python train.py --experts_per_token=2 --balance_bias=false --norm_eps=1e-06 --lr=0.000582 --steps=7763
Below are experts of layer 8 (counted from 0) of a mixture-of-experts language model. Rows are named up (a neuron's input weights, with its number) and show model dimensions 0-159. Each number is 128 + 24 x the weight over its row's rms, rounded and kept within 0 to 255.
Before each expert's rows: a language model's description of what the expert responds to; "comes after" lists some tokens at least twice as common just before its tokens as in all text. This comes from a sample of Wikipedia text that the model never trained on. Tokens count by the router's weight.

# expert 38
It responds to: Capitalized name openings
comes after: "\n", "-", " of", " |", "|", ","
up1 [143 157 143 113 161 110 141 124 112 137 105  95 120 126 140  72 107 125  89 125 125  97 115  92 123 117 133  97  80  68 128 117 133 126 132 133 155 115 114 161 123 144 136 131 107 118  96 121  79 100 112 176 120 159  63 100 127 107 160 149 146 127 153  80 119  93 127 125  99 123 100 131 187 149 121 156 125 142 104  86  80 115 131 126 116 149 140 129 146 109 105 113 108 117 123 128 150 153 104 132 146 151 128  89 108 155 142 141  99  80 152 100 130 104 123 143 107 140 179 162 148 144 144 134 134 134 123 120 113  86 135 125 139 125 137 120 102 125 119 142 131 167 128 158 147 102  94  71  97 121 118 119 145 151 109 148 183  92 101 115]

# expert 17
It responds to: List-item openers and "of"
comes after: "\n", " version", " Journal", " subject", " Order", " death"
up3 [142 148 193 175 143 109 128  80 118 142 104 136 111 147 110 142 156 109 140  93 112 101 136 135 140 151 140 136 114 137 122 132 135 136  99 179 125 145 165 106 152 161 111 174 118 143  97 138 115  91 136 169 140 164 113 110  74 123  84 123 138 106 154 108 128 145 102  90 142 166 110 131 118 154 142 130 106 131 152 171 147 147 141 160 108 112 177 123  70 128 125 132  93 170 127 132 153 130 141 125 154 113 116  83 127 121  92  78 119 137 137 113  80 123  99 144 117 117 147 132  95 109 116 134 114 138 110 129 136 118  95 141 109 145 137 124 173 132 161 115 117 118 147  97 174 116 125 116  91 116 128 170 145 161 122  90 168  95 125 139]

# expert 59
It responds to: Infobox field labels
comes after: "\n", "-", "ew", "- •", "- C", "- D"
up0 [155  94 108 169 101 166  90 162 128 140 103 129  89 123 100 130 132  77 151 121 141 107  95 113 111 153 155 154  89 181 117 127 156 107 108 139 136 130 124 174 104 131 113 125 126 136 152 133 105 166  95 145  99 124 160  80  66 132 151 101 122 127 120 104 138 101 108 107 116 136 133 130 104 137 118  93 138 105 123 163 131  94 140 150 114 124  95 107 154 116 168  96 147 135 109 133 147 105 124 154  80 134  83 143 130 124 149 140 130 142 169 129 155 141 133 126 147  81 116 143  89 162  92 126 139 135  87  83 148 178 128  97 162 156 115 116 103 110 135 130 100 134  96  97 129 103 138 131 117 134 180 117 112 111 130 134 133 109  93 128]

# expert 57
It responds to: Infobox line breaks
comes after: "\n", ")", ";", " |", " years ago", ");"
up1 [141 123 118 150 116 127  66 119 141 136  80 115 109 145 149 145 135 109 137 161 174 111 137 142 141 105 121  80 135 132 143 178 134 149 101 112 145 141 130  93 135 159 136 138 190 120 126 142  95 140 161  88  95  89 105 103 155 157 102 155 135 165 159  94  97  95 113 127 130 113 108 114 122 134 111 142 120 139 115 167 125 129 140  99 143  84 115 138 112 142 115 111 122 144 128  81 162 105  74 126 134 129 130 130 102 108 168 102 130 104 133 125 129  67 147 132 161 145 107 162  98 140 139 100 147 137 160 117  92 150 125 136 117  68 129  86 112 134 132 146 130 105 140 108 126 125 167 155 139 187 134 113  94 139 112 145  86 142 126 127]

# expert 44
It responds to: Words before years
comes after: "\n", "\n\n", " In", "In", ".", "15"
up0 [ 73 158 143  88 173 118 113  93 168 190 143 153 112 118 127 142 115 121 151 138 140 126 120 149 101 123 149  95 164  70  94 132 103 125 136 165 117 125 111  99 124 143  98 126 122 148 133 137  93 150  58 173 115 115 151 109 106 141 144 127 115 130 152 126 173 122 138 120 129  89 122 159 152 147 105 135 153 155 105 110 126  78 103  97 142 112 123 122 144 108 132 130 165  97 132  91 129 148 195 128 116 111 137 124 165 113 149 141 132 132 118 103 152 143 135  97 126 113 106 147 156 176 128 130 144  98 131 135 111 113  93 119 125 136 145 144 126 103 134 114 114 144  99  97 108 152  88 146  98  98 176 118 167 147 131 149  99 114 103 107]

# expert 15
It responds to: Digits in measurements
comes after: ".", " (", "+", " ", " km^{", "°N "
up2 [114 119  98  82 145 134 137 106 104 104 140 155 133 121 139 136  87 150 117 156 132 128 128 140 111 112 130 136 119 125 184 144 195  95 162 103 185 119 147 133 122 125 146 115 130 148  93 114 136  69 165 124 131 143 162 114 124 115 150 147 126 144 111  85 143 121 107  83 102 105 117 136 164 132 124 144 133 134 190 129 129 134 163  93 136 139 147 117 149  92  89 131 134 116 103 119 126 166 104  97 140 117 131  99 117 128 167 126 202 108 151 156  98 107 152 108 147 176 113 110 130 141 140  76 113  93 136 146 119 115 164  98 132 108 109 121 121 137 115 143 153 133 106 119 124 141 144  91 112 107 152  96 129 163  88 151 130 149 166 134]

# expert 3
It responds to: Capital letter at name start
comes after: "\n\n", "\n", "====", ": \"", "a (", "\" ("
up0 [101 116  79  72  85 138 129 170 148  92 140 117 119 141 125 118  92 173 138 104 129 121 121  91 120 109 107 117  99 135 132 144 151 154 117  78 176 136 116 129 130 119 141  95 115 110 118 101 116 153 121 175 104 153 127 113 123 167 137 109 149 116 116 109 127 136  68  79 125 172  62  95 133 128 131 142 114 111  91  98 124 118 160 124 151 142 102 140 135 144 110 185 139 125  72 117 152 100 106  87 106 137 128 122 166 108 135 112 111 174 126 118  89 138  80 148 131 121 152 134 103 130 147  98 124 114 121 114 121 129 153 139 115 125 114 149 130 177 115  88 123 130 141 113 132 128 143 132 147 137 117 136 159 118 157  78 138  96 105 116]

# expert 1
It responds to: Colons ending labels
comes after: "\n", "3", "1", "4", "2", " as follow"
up1 [101 126 146 123 123 180 102 140  98 112 128 163 131 119 133  89 111  93 105 126 143 120 108 160 110 120 108 113 107 115 156 140 153 105 157  77  95 113  86 120 130 117  86 158 109 142 169 114 119 109 103 122 147  96 118 124 158 106 114  87 108  95 135 144  79 163 202 136 153  79 179  97 158 105 136 122 110 170 120 133 160 131 155 151 111 104  92 149 137 118  98  95 103 151  90 137 127 116 133 135 134 122 102 157 156 155 123 134 135  94 129 125 141 130 120 152 189 162 115  81 127 126 130 102 125 113 143 113 115 103 103 131 156 125 118 100 122 145 125 126 124 131 130  99 147 143 102 105 161 123 122 124 132  97 122 169 104 163 112  90]

# expert 36
It responds to: Section heading markers
comes after: "\n\n", "\n", "andidate | Votes |", "ersonnel", " | Title | Role", "== Personal"
up0 [127  98 126 105  73 122 103 165 114 135 135 127 153 157 145 128 196 137 118  73 111 111 130 120 139 118 148 133 140 130 158 145 130 110 112 167 151 136 125 128  93 138 150 155 110 172 108  97  95 125  84 158 131 157 144 129  84 140 168 125  90 107  91 127 112 152 118 140 133 101 123 134 112 112 136 135 160 100 123  95 116 166 123 132 115 159 108 149 132 168 147 116 156 131  88 154 153 154 118 133  97 162 145 113 109 128  63 116 130 130 146 135 142 108 130 118 123 142 125 123 170 121 136 144 152 131  90 141 178  89 123 185 132 175 150 115  74 161 135  89 130 139  91 134 144 146 171 168 125 135 119 101 140 141 139 140 125 118 105 105]

# expert 20
It responds to: Table cell separators
comes after: "0", "1", "3", "2", "4", "5"
up1 [134 112  98 154 147 139 131 165 118  84  92  98 118 114 130 162 149 101 121 109  86 112 111 178 142 104 133 143  95 133 130 164 104 142 102 186 109 156 123 122  88 108 126 104 112 146 160 104 115 106 140 150  96 107 113 109 184 117 104 138 148 146  80 136 132 123  89 116 152 127 143 160 141 137  93 119 111 120 113 149  76 112 137 116 114 123 157 154 152 144 196 136 128 134 132 101 164 127 106 113 175 158 120 157 122 160 120 148 139 102 115 141 140 120  90  91 158 127 117 133 109 179 142 111 159  87 164 109 126 120 119 118 128 123 126 111 112 114 147  86 155 148  54 124 125 100 114 147 121 119 153 137 105 148 148 124 129 148 145 134]

# expert 61
It responds to: Indefinite article A
comes after: "\n\n", ".", "\n", " | United Kingdom", ").", "\"."
up1 [122  83 138 116 145 134 131 157 159 129  94  95 175 128 136 108  88 127 160 142 112 142 120 156 150  80 154 130 122 130 107 159 166 114 110 132 162 115 133 130  93 114 183  50 113 104 117 138 123 104 172 132 162 139 103 130 192 151 125 109 150 129 131 134 152 150 154 110 144 147 157  85 120 128 134 134  69 157 150 156 109 142 163 157 117  99 126 172 155 125 116 128 139 161 110 119 121 104 138 114 137 125 120 143  72 184 146 138 132 100 133 156  82 108  97 103 113 139 150 110 134 124 101 130 122 101 111 137 128 142 107 143 115  91 100 130 106 154 119 138  93 100 149 127 103 109 141 138 157 128 130  95 110 115 110 140 146 110 114  98]

# expert 32
It responds to: Numbers in ranges and stats
comes after: "–", "-", ".", ",", " ", "/"
up1 [107 129 176 142 101 166 116 128 147 187  87 121 129 140  77 143 138 144 132 138 132 150 113 102 148 138 112 120 154  96 160 118 159 140 101 126 175 162 109 160 163 103 110 112 106 126 120 125 144 103 133  83 123 111 150 102 135 109 121 125 125 147 144 154 168 142 141 137 146 126 130 146 153 127 129  88 115 119 128 124 142 100 161 108  91  89 113 117  75 131 120  87  75  93  75  86  87 154 118  74 117 141 144 127 130 112 130 123 132 140 135 141 132 151 171 121 127 122 113 121 129 192  88 121 148 154 150 116 131 112 125 121 128 161 140 127  63 125 170  95 128 160 146 137 109 146 134 148 108 135 124 123 122 108 140  94 150 166 122 157]

# expert 28
It responds to: Opening quotes and brackets
comes after: ".", ").", "\n", " called", "\",", "\" and"
up0 [122  93 124 113 132 140  90  87 103 152 127 100 146 130 119 156 108 104  81 171 113  78 135 151 134 148 128  82 123 109 150 137 129 155 170 112  78  94 153 151 167 158 120 136 117 158 161 173 142 163 153 112 144 109 126 143 104 152 132 127 145 163 128 110 145 121 121 105 110 182 160 107 176  96 144 139 119 149 166 105 146 161 104 134  94 150 138 117 134  99 140  97 124 145 154 128 136 153 133 109 147 126  95  62  81 146 146 108 131 102 126 112 104 110 130 145 127  95 126 101 107 129  51 155 120 148 133 146 117 148 131 122 145 114 153 131 123 139 117 161 152 118 151  99 128 120 123 117 131 111 114 134 135 101 147 133 126 105  78 167]

# expert 29
It responds to: Numbers in stat tables
comes after: " | ", "; ", "| ", ") | ", ": ", " / "
up1 [129 123 173 123 116 169 103 163 122 146 112 114 104 151 121 100 130 111 176 109 169 118 154 130 116 135 183 129 152 117  97 132  96  63 132 146 164 133 161 130 113 145 133 109 156 118 166 102 154 118 123 100 166 155 116 154 137 122 126 161 122 126 141 129 150 129 152  81 136  73 135 169 144 113 137 126 139  69 173  79 136 101 130 140 121 133 107 142 150  92 135 151 162 109  94 132 149 113 144 180 112  93 116 127 148 119 127 128 136 115 128  94 133  80 103 123 139 129 152 110 126 120 118 101 146 110 159 125 144 101 129 127  99 108 105 130 129 122 148 181 140 102 147  96 146  93 109 143 150 127 117 127  93 162 120 119 168  92  84 122]

# expert 55
It responds to: Year last digits
comes after: "1", "2", "7", " in ", "6", "80"
up0 [102 143 137 112 147 105 124 115 125 121 103 128 144 100 119 132  89 145 144 132 156 129 140 122 152 147 105  71 174 137 118 103 141  96 182 102 137 140  63 151 109 153  83 113 124 126 108 132 141 165 112 161 104 117 102 152 149 142 162 117  81 124 116 121 173 155 161  86 161  80 125 125 111 166 126 148 144 119  98 129 125 123 121 120 122 116 113  89 160 136 102 127 136 105 160 133  88 112 111 138 107 116 121 116 132 112 181 137 130 136  93 144 110 139 144 111 115  90 123 127 170 125 113 117 150 151  88 130 104 143 135 118 138 166 107 106  94 174 124 112 134 147 126 131 143 112  59  90 123 111 139 123 118  89 160 106 117 166  96  86]

# expert 48
It responds to: The, this, during
comes after: ".", "\n\n", "s.", ").", " beginning", "es."
up3 [ 94 140 110 156 151 130 118 123 131 114 124 133  93  96 143 142 139  84 154 148 124 115 137  76  98 133 150 104 173 157 149 108 115 103 171 112 162 117  81 123 104  87 131 152 115 133 175 126 138 124 143 150 149 121 132 128 159  82 147 124 167 118 117 109 101 109 161  89 153 110  97 126 184 157 135 168 165 109 141 111 136 129 126 104 134 154 121 185 173 115 132 126 172 105 121 131 128 158 108 181 122  82 108 174 113 101 155 105 104 128 117 118 117  98 138 123 112 118 118 132  73 140 139 116 108 155 154 122 153 147 144 153 137  93 138  89 146 166 126 153 142 155 150 104 112 107 159  89 117 121 105 139 117 116 116 105 123 139 139 126]

# expert 37
It responds to: Word-initial prefixes
comes after: "\n\n", "\n", ".", "-", ":", "==="
up0 [133 102 104 103 140 153 102 141 109  83 128 122 126 133  80 130 154  97 104 129 134 133  79  82 110 121 125 130 128  78 147 113 139 124 139 148 174 116 145 164 118  98 124 103 108 129  81 107  81 150 129 152 115 161 139 154 119  94 138  91 126 134 142 102  99 100 122 170 120  97 117 116 140 153 155 155 134 162  80 120 117 116 133 130 153 115 115 182 126 159 147 143 132 162 148 182 141 108 135 140 151 128 117  87 115 152 119 160 127 113 172 127 138 112 132 161  71 169 165 117 153 138 123 163  95 138 109 177 132 122 133 129 110 123 139 124 126 173  90 111 117 156 134 147 125 157 187 108 137 126 140 133 144 119 174 147 116 127 131 137]

# expert 54
It responds to: Line breaks before tables
comes after: " |", ".", " |  |", "===", " ===", "% |"
up1 [138 136 132 128 115 102 119  97 166  47 149 160 150 144 135 132 131 114 121 156 121 152  98 100 117 132 138 159 147  94 166  69 100 200 118  83 113 152 146 159 114 115 147 176 116 120 148 158 102 128 148 174 139 128 173 152 116  78 115 108 122 111 174 145 112 142 112 129 151  98 169 139 108 160 109 122  88 144 145 127  91 136 181 130 116 118 117 162 123 117 100 107 144  94 120 125 128 132 147 134 161 164 117 108 122 118 109 127 122 166 131 117 133 164 113 123 116 176 134  92 107  97 135 131 119 160 103 128 128 141 144 110 176 149 115 119 150 106 102 131 107 147 120 108 143 127 121 128 121  78 115 123 136 156 126 153 151 119 140 126]

# expert 42
It responds to: Small digits in data
comes after: " | ", " ", ", ", "; ", "| ", " ("
up3 [119 114 111 142 116 144 191 111 112  83 125 115 183 106 183 133 145 113 149 122 157 127  80 109  97 121 124 147  87 123  94  83 177 125 163 109 125 130 127 132 144 103 113 160  77 117  80  99 112 174 141 130  91 128 112 124 146  86 138 160 170 132 116 119 102 108 157 117 102 127 120 148 138 144 128 128 138 134 151 165  83 101 109 109 127  88 129 115 188 134 120 205 152 140 111 152 111 129 127 115 114 154 156 113 107 143 131 123 109 122  95 134 151 137 170 127 141 104 130 121 167 124 112 146 133 144 157 117 117 121 126 121 112 132 148 127 118 136 123  98 147 118 139 153 164 142 138  91 117 154  99 113 165 131  98 162 157 119 125 136]